python train.py --num_hidden_layers=12 --hidden_size=448 --n_experts=48 --experts_per_token=4 --d_expert=80 --d_shared_expert=0 --hidden_act="swiglu" --moe_layers=[1, 2, 3, 4, 5, 6, 7, 8, 9, 10, 11] --router_score="softmax" --normalize_top_k=true --routed_scale=2.5 --balance_loss=0.0019 --balance_bias=true --init_std_router=0.0297 --lr_router=0.000811 --num_attention_heads=7 --num_key_value_heads=1 --head_dim=64 --vocab_size=31745 --norm="rmsnorm" --norm_place="pre" --norm_eps=1e-06 --positions="rope" --rope_theta=64700.0 --rope_fraction=0.25 --qk_norm=false --attn_scale=0.125 --tie_word_embeddings=true --parallel_block=false --init="uniform" --init_std_qkv=0.0291 --init_std_o=0.0 --init_std_up=0.0291 --init_std_down=0.0 --optimizer="soap_variant" --learning_rate=0.00269 --beta1=0.95 --beta2=0.98 --weight_decay=0.022 --lr_head=0.00466 --max_grad_norm=1.0 --warmup_steps=200 --schedule="wsd" --decay_fraction=0.593 --decay_shape="linear" --final_lr_fraction=0.0 --batch_tokens=[32768, 65536, 98304] --max_seq_len=512 --doc_mask=false --z_loss=0.0001 --train_tokens=454300000 --max_steps=7740 --dataset="wikipedia_en"
Below are experts of layer 7 (counted from 0) of a mixture-of-experts language model. Rows are named router (the router's row for the expert), gate (a neuron's input weights, with its number), up (a neuron's input weights, with its number) and show model dimensions 320-383. Each number is 128 + 32 x the weight over its row's rms, rounded and kept within 0 to 255. Numbers have three digits each.
Before each expert's rows: a language model's description of what the expert responds to. This comes from a sample of Wikipedia text that the model never trained on.

# expert 12
It responds to: Table cell numbers. Digits and spaces opening cells in sports and election tables, such as car numbers, ranks and years, plus position codes like DF, FW, GK.
router:154105172110131154107156157184168181086145154127073140150072121190115108132147162110145129108172101107074142164141106126140113147060161100126175140091166115130168133167100165108096100075109149
gate0:159097155136084148166178131137084144147110122114108147168099100091132121091142095168154107085108144142144118137082132150146132121117079119123134179112191157173117082131161162187131101156152123
up0:109138138118119114113081080113130111094091117114119126135192135123153153152116106113120144125160092153127139120150147123173187125144187151150117138144126118089102208145175168071088174077109127
gate1:193162158104132045081129123177159123111072122161169146165127185138167114141141126094165107090154117146086128127126135114141154100086064094104155144120171118064088120149116088137150086095183126
up1:134096120209092200175167093109124073159172130061101130121139057121084148125083099205079141103113132118071076080107121120101136186144077141085091136146123098145172145099171237149104112165092100
gate2:182073155105149140134152131187154129082131096141126138163146100145105133149099140142138145103121139133168104091131124145162101142125171114144168151116098096171126098050108103074140087109118076
up2:145174148145120140096108140144147127185138136123043153111145150106064130068066091112103121153123160088096134090151067110110180158101106086114131127118181107090129189156123157090152154101138115
gate3:067113163051135113098127147154165156101112137163106105143120119156145106168153096148099175132111061087106104126101118092150150153158141135107171074118171204132099132116125080140074147121140132
up3:062161146105129104114142140168116157133144118162118077104106133089145133151158124130142095129100089067113107144072116083146143133176161178161155135109190175155162141143125106133065142194179095
gate4:129180096141110125084123175163145168147133125159171126101104073165142146182135164115091150129187131137111177101070171078152153082118156076129194127095210120101128102126116144134085087151078121
up4:159196145107077195122179130127134136167142135147168152087105110088131073170139154112112103093186163075114153086082105088142153143079099155164170117088193117095111108113155098109117065141104127
gate5:080175114135199145180107145152185111153119159156166144082101114084102113148099071081158132128159114113151104157142171096122107129155084226082121124144126133125156155110126138142124111139124108
up5:100128162091158159115136159228180136111152140152090097164120171070156159164091151137169182123092191142157094114135065087186142078120112070115132078164130103115164087171076182160138110152084060
gate6:144092165139098107083163132083157173124140160109086194090119149152169132056104167119141151117117106150101103136133102141165048081108137110103117152102106134117157157119127151091128067089101114
up6:128187134164072166180095087154104108086119102167174074150141095084123129106134087205118126134119126037110145087099151145104163131095130147133140102177044209185120090177134065133154139139104179
gate7:135104140080091187134145145171164126134087136160121151138104097161128138175178171107111135113110112083086138140052135132154111161095115086102140158081175072096158136169090104157083118125076128
up7:116145113111108175113174124146200119124069089141128147120144085141072094183167159133068130134114123074130146159046159153134132124080123128147139177100129048140147115181099098194084159124108123
gate8:147104168110127179157119120133169203132145152127155119122090057093101131108161121187140141113192134212095120134124112110075136090140167094077107094117134149139170104135102113114088109108155122
up8:119146083158138107133107100110119022150107091131181132115127149172153127119158145114095127148073111101146160116165136115158137164100133136104144142138095121112137155150175139162134096079116170
gate9:111216133187149187110147129191122121133136099148139111091143116114040157133141126137147114132178143132167115115151094107154168114203116118176090105103067133075109127113153100134182128086107106
up9:133124113101116124090164193088099161098106062128166155140141112140160166193091108152129127122152140141099052131121172123128111134137167135114171124157169138126125054144120114171093114155128073
gate10:184162130142112096104058136164139067107128133149146126092192135079104109125144104160178115099166153097096157143135196112172114123124120118053084136117157126176174162135105122137142141125179107
up10:099167102122118093061062141106134111110147112143128117123107134107110075186128139132098175084215154085078092149095182122137098128148199121106092116146164045098184069079111167160166146158153102
gate11:152110090175162107099112124106137032039141129144137100118094097162109150138134132118131103126092094143053090155114082145181097129129202105129130131085137158134169142106125110145085099090121090
up11:145125140165212149046117141150111109107120118123100147112155119185093145150113089076135068112080124134069096140093073132149127066110168047144151126125092135146158126133089106158092078073134111
gate12:145127083106174148167089114148120094166146060142102141129103150112118132136110106120150156127104024111111128114131160090148117117081094120088105189101143074131139046123141131114101093132125147
up12:105109108145130194100104140139110162147155165071123173065146137158120116080111092080111131175135145148106166185153123116135099118099146162108144150131124185152175157064185146134162120142121117
gate13:132072185093137159111093118118123076145110132146070108100140142178146107135147140087146093126094157111090127167135046151118102115094135174131129103139148059058133149158104170137085166162060099
up13:144119133118171166150131163108096091094115114087053114079105119174088104150114130100114084062145121100123116155091109184130131088122081161133136097132227161122158118106162127090066141202099194
gate14:111115118143124149144130150138068192106124066118168111127119107157109142170181133097160125150194092084156087146126170113152142101126127108144129116077085118102157120179118200102150110143154071
up14:108070134131182062099105119113191110158107123120114177161137142132174135076127107157107071106053122140110144125132162140136188130140116147151095148134120110113133104087142097128094163118113185
gate15:122109199136134104191117148229199200118142119112201142092124143122108091145179113152141148149160177123136072141103051115165121102089093157144170152071167129119178177076122115154147133119097104
up15:118167145107154129094154110079076216069100134083122102137169087178123191137145160167067120227145093104180166148058125147126137115165137088192140096147121177123118104146112144146156062151116087
gate16:091171097119099075174113184107176139149111183111132145139133074169078123178091135145156195130186095175119073162127157074127167134119080129097094090109165082074095125114138186100099192113103113
up16:102110174137109119215113113110177094097149130086195172168160122123099129127148095143203124120150154124188116162151157120168121103094157149139115121074178148106160124090157105119143104172196180
gate17:113172133127132182199118192139155172161133136145122101148167109240144104102117086129154150089173209126107106158081147159148107110089132070155105185132134121143134153096119131093105131138108066
up17:137094126108139106147094065116165126128169173106183135116135109037099159115139148128144120165131122095169153103170106110080135119184115170103140046145112090099117161110157103186140165135128184
gate18:081064145071149122118161130136154182093151114111108165178119108177155180208102163109176092101113085100110149179113133194175085077132157143104117095154152082182164161103101208074127189162100082
up18:119112091180133098094103098094137066157101138138161133059150176080104141083148127175061195193138147130152119140156103102061139148050121099200100193099174129125128133081087094177176042136103114
gate19:145078206104127139143096113107154163156149100124198121116098082097163081163128112188135098140177158196141130109108111077153105174154100143137132105153153125145112172143161175116119164135113100
up19:167115147111132090145120172113133162178164108035163136173119106120166072140073140066107118098134083127158157102106076153115109113125138126165138157174198106126097127134119109156094106170119093
gate20:145136109110144135169126126123087143101173182115129132175133118178138065143072117137180061133112060109115110145131103173142150102079074145052101106107116156127155104114111119105165160132111159
up20:159125142147125143150151117078171111122163089184174115131143121152119122119135121101070149137137178122112188068105106091092126118144168162150142080180130138166107114057115162118095161167096133
gate21:125172121140142131151140103151153108118085074084065144096127149106175134126101119085134119127116122147168175151164178118150149146107123067084049117119162161179116123060183200118117122106147146
up21:098088164117158114146177136095138114102117110133051176168111122136162165107119135127097123137130076129207162123109073158103127115086120123145128102123161122144124193127047144102113156119138203
gate22:114149095088134119083142161132169193168086121199100064138133126085111114163129109119192132139130147153092113065123167114164113092136174156153118113133062113143092130146064100127082118112174131
up22:105160060063169155052128157114140159153110096160155053109156128117113096128161125121151145153108180182083120084092136103131117119126151126117151078146058116135145135142078114134121148075149160
gate23:093139128083129159140052107132126092102109171129160144134138043135117107151146084199108152118135081148133169141113195156103180142204131142086120113129191168163102146130166078062151121125096151
up23:101128137169181093126145113158108074124105146183121165101066146142170145130135138112129176117105148155149114076122132109106132109144114067119143099127127083146078151142130099165161123130132109
gate24:157179121104119130102135149105117150115120149114142161149095096106080027102117145130159157089146129166108078166105151119098123122137169134085069073216113148116124171125119118154141148180164134
up24:142116161157077098128151089164121127121132106102115081143128117128137144183088148128158131102063139083175136138138117126092095157163146143107179134148104093185095135107157059072140122113129121
gate25:151143184082165103136140106135073136129156142132048096154135084156125141120142119084156164172128136100108156178123136108136136148123126127125120131083146123124098187121145113133132080123120100
up25:122161113200139113097132092168142126086132081188101132135114120089109130097142190165143107126156143103132127110075187119102106112180126114086161175101104118188104122213130101133109156104104121
gate26:168090094102138182166100129137083145095108108137092210057086078172109101120150098115103126168163121127143147121168130094112124115178098093113061101101217122133137160153116176149146159097087136
up26:077080130179090079126117160063129104150167098112117114166112145111198135122115113067097117172135120096139117130150142096118082127142174132158195166143079092133105061117143085156157115113112120
gate27:127171088143206157102090161159176150152128101130094142121216119110115129098130115122132120127110149188113089152121180083108116094090169114115148216192106162112080104126140095115109164172132084
up27:110128150085070106132132046061101151116118146141137132140160116110089115129116117139093172116091070123142177147156095125087143156115105198124129104091123180137131173097202117131179101155118131
gate28:137073194118192137116101073132162102141117122076087098142147070162160113153124124101167118115133102121198101174095160158134186096124110161122153120105107116140113144136109097119078118119093085
up28:174083149090168144234162143163148137186178147057112125143108126173117102159123086154130156187127098131184112129097141084165147137077101120079175091133112111140110146171105089164113083118125046
gate29:135157099095121071154134112134168098112178160084138153144136140143128077133108110141132138101146106086144111162122155173108122096124056171162083140125108158087144170164155195168165128171133148
up29:069196125107170121123165069147158122101132110147151147115112190132149115100127142107182176155142148108125088119149026141098147120121021058133103107122101179138135106174137141153139118109156168
gate30:156163165101087099180103120120138147218184120142146121118071085087101113096134094137092133128134105143139090177180126141116063150116131067158169105182181137130139159119070137118123112160126172
up30:162165108178100133102114132131134136103076121113132109090188157137146125118157160140141117153152183141154119131109128105095142097105151128088061121053097143124103093128166170086121138113130141
gate31:041096128170073142146122154133133150060133127074177147149134155148141089138138175143117159158071129126163102181146095105115124048146123144120126174107147142131134104120124158115169141164061130
up31:161122145112080145199143102086074069145156081088141121047135108065129076184146142128084079103167164143133140121145090160120172108064123145136093142123110098112114095167139143121105147151129132
gate32:148142144066145118144101151126110139123108116126123132113129072172082129106143118187100162104148194143154150103140152136110134137063108130183073092100092158114100171159163127144169123125101088
up32:173131117116107140112116132122113137171144105121137080104119087138108150082104110115099156071162128169077101096177124160105101134122151178137122147128110112139155123126166097154105121118103148
gate33:100100125061105113149113132122107102066109151150158128164134099137131129172145152167158101119116121122099087142127112191111187138128116070066134135129177078083078137099114094187076059080087098
up33:099109210135136148144184123168126143082141175172128153115069114144123136203090159132149119126117189117105111118142102149130170105140077057101161126170103079095127168123119140155148129135101113
gate34:117120094068154150098130102187140152070105141159186172145077124139145108139126096166126156100160208103090158127080157115124163087203107171188134126154085148116158119105107086157110089150158059
up34:152130123151121078167115100148102102171140146117169086223148114116064084117150095120101158135092100153138103146140126123129144132134112146140096113051188090117068108144133148107122142139111161
gate35:110139048107118102151071186184137154057161023093145177088141135135126128139140143193142063109153065097037097166108184106146076108144183065111116099135146119107181080094106128179137118110132181
up35:112074064058134129154074155117119147129130042138116172123036122155135156135115091154078105158151085120111113144127135135084069125157126109180097124123110111126176164110098087138139167087121127
gate36:133192170062099115152108100106145123163134121079142156123129067106145129169188119191103135146162110076130170176177142103106133120093159119127146151188152152121136134123101146132112099123135108
up36:156116190138105159090130127132184116100093129122040157113109178101120115169121130148145128178087125152103132130127133136172099122128004112133110103067107109133138154128162116152115110138098097
gate37:144172135095101110115121150123108138098108171156152105127165124129131084177116139079152134133165147097038116150094139143082110118118117094066162182147097155098146153094133109101121149158103149
up37:080085128112082149118093148134073162186103148085190050142079090127128104098104124113122144102131113109199178151195174118124149148120160156126157180111106157169034183109141130068073117104123123
gate38:104148200097124120125100198088175143155099169099128090148088106146129143174123126140127125175099144127195113118075138070101121104057125103066080136154150139078098143186141173125183177147138126
up38:113106138128125134124124231115118155108133139134116088118081111099141151130113162118115148165161159142187078054107154119153176139053163127124081141085114093130131138141119116109141147162126180
gate39:119132133122115108157101090090081107095144100052114186108103087152201141121142132154125154100072140129183131216179198105122118132140174099114092167167155084107158102073124135143122098171078092
up39:122075124127163152070170191158140112139130113128100085146173142107084089187139111102191124099087122154144106045134062151116138129130079170124133127144088120153123117149163071125082086113130151
gate40:098139140136084148144099111210146120131148121127095121126113107133151134170162076176131176135138087122115174148046118139094126137149086185122138075127112169165132181109113160152126198128090177
up40:141083139071116115125115101076130139159149171164157112163173108139124145100157111138142132085132138116167124127176134104143150164104166133112127179108125124105076136135141103101132126109089101
gate41:083102179141124125115091156104151126112121143087145074171144097147144085139189123170108146154118148129079096134151163093107130111112143088145146141131093109115100128140158102183081128113159116
up41:109105081134134111154083140133173069135157146147156140079074164106110143137072149118174130165185111082140150096120062175158131113167089134120088168063132071129186098139113161064103146147093109
gate42:121153128141202176116080160095140113139184137133149103157105147136152106102150152126158125149179110156144151099046104077137134093127072114098119144150175165159148072124108144074114176185121083
up42:136133133086088122153144105176098137143142167116140087139153117113114169160122208156049161166111079086118127155121131164144112139083155100061113133139112094188095137105160172066103103156110134
gate43:157106122128091109060077132073124109127139118141108126093189168164108205182121148168105122145125125117140141109141122129117108068128120134128184117129038151143124119140149170131161150178145133
up43:132118111106133130088102162104155141135130147103085101134187193186141143129134114150159145130094189188142142158093044150131132124085126120138144113106047144082135142132136101172097102113115139
gate44:145122145097147135099062131155062141155097172173143108082142144219142109127209148135156135112177122125133138141137156075138076110100122124051121174147130125145157114086127123137155068138099145
up44:115082083124167042106181145083101113120151149059131119155094100138136084182096114130127145166139131133167093136110160113088134111141173094115123132165181087092097178129130165172055120202145081
gate45:170119164169148108138153104142131128172104166141095131100105123103102118140129092135131140194158148110129142150094107147139122111141106105181139141136148152131143111159101125096124138059141130
up45:136171095157073200091165117137091157104107124115181073106163109149121151121069131138097137118112166104106148098134124078138157111135156135111170103079125163101125112093188115150148096124101103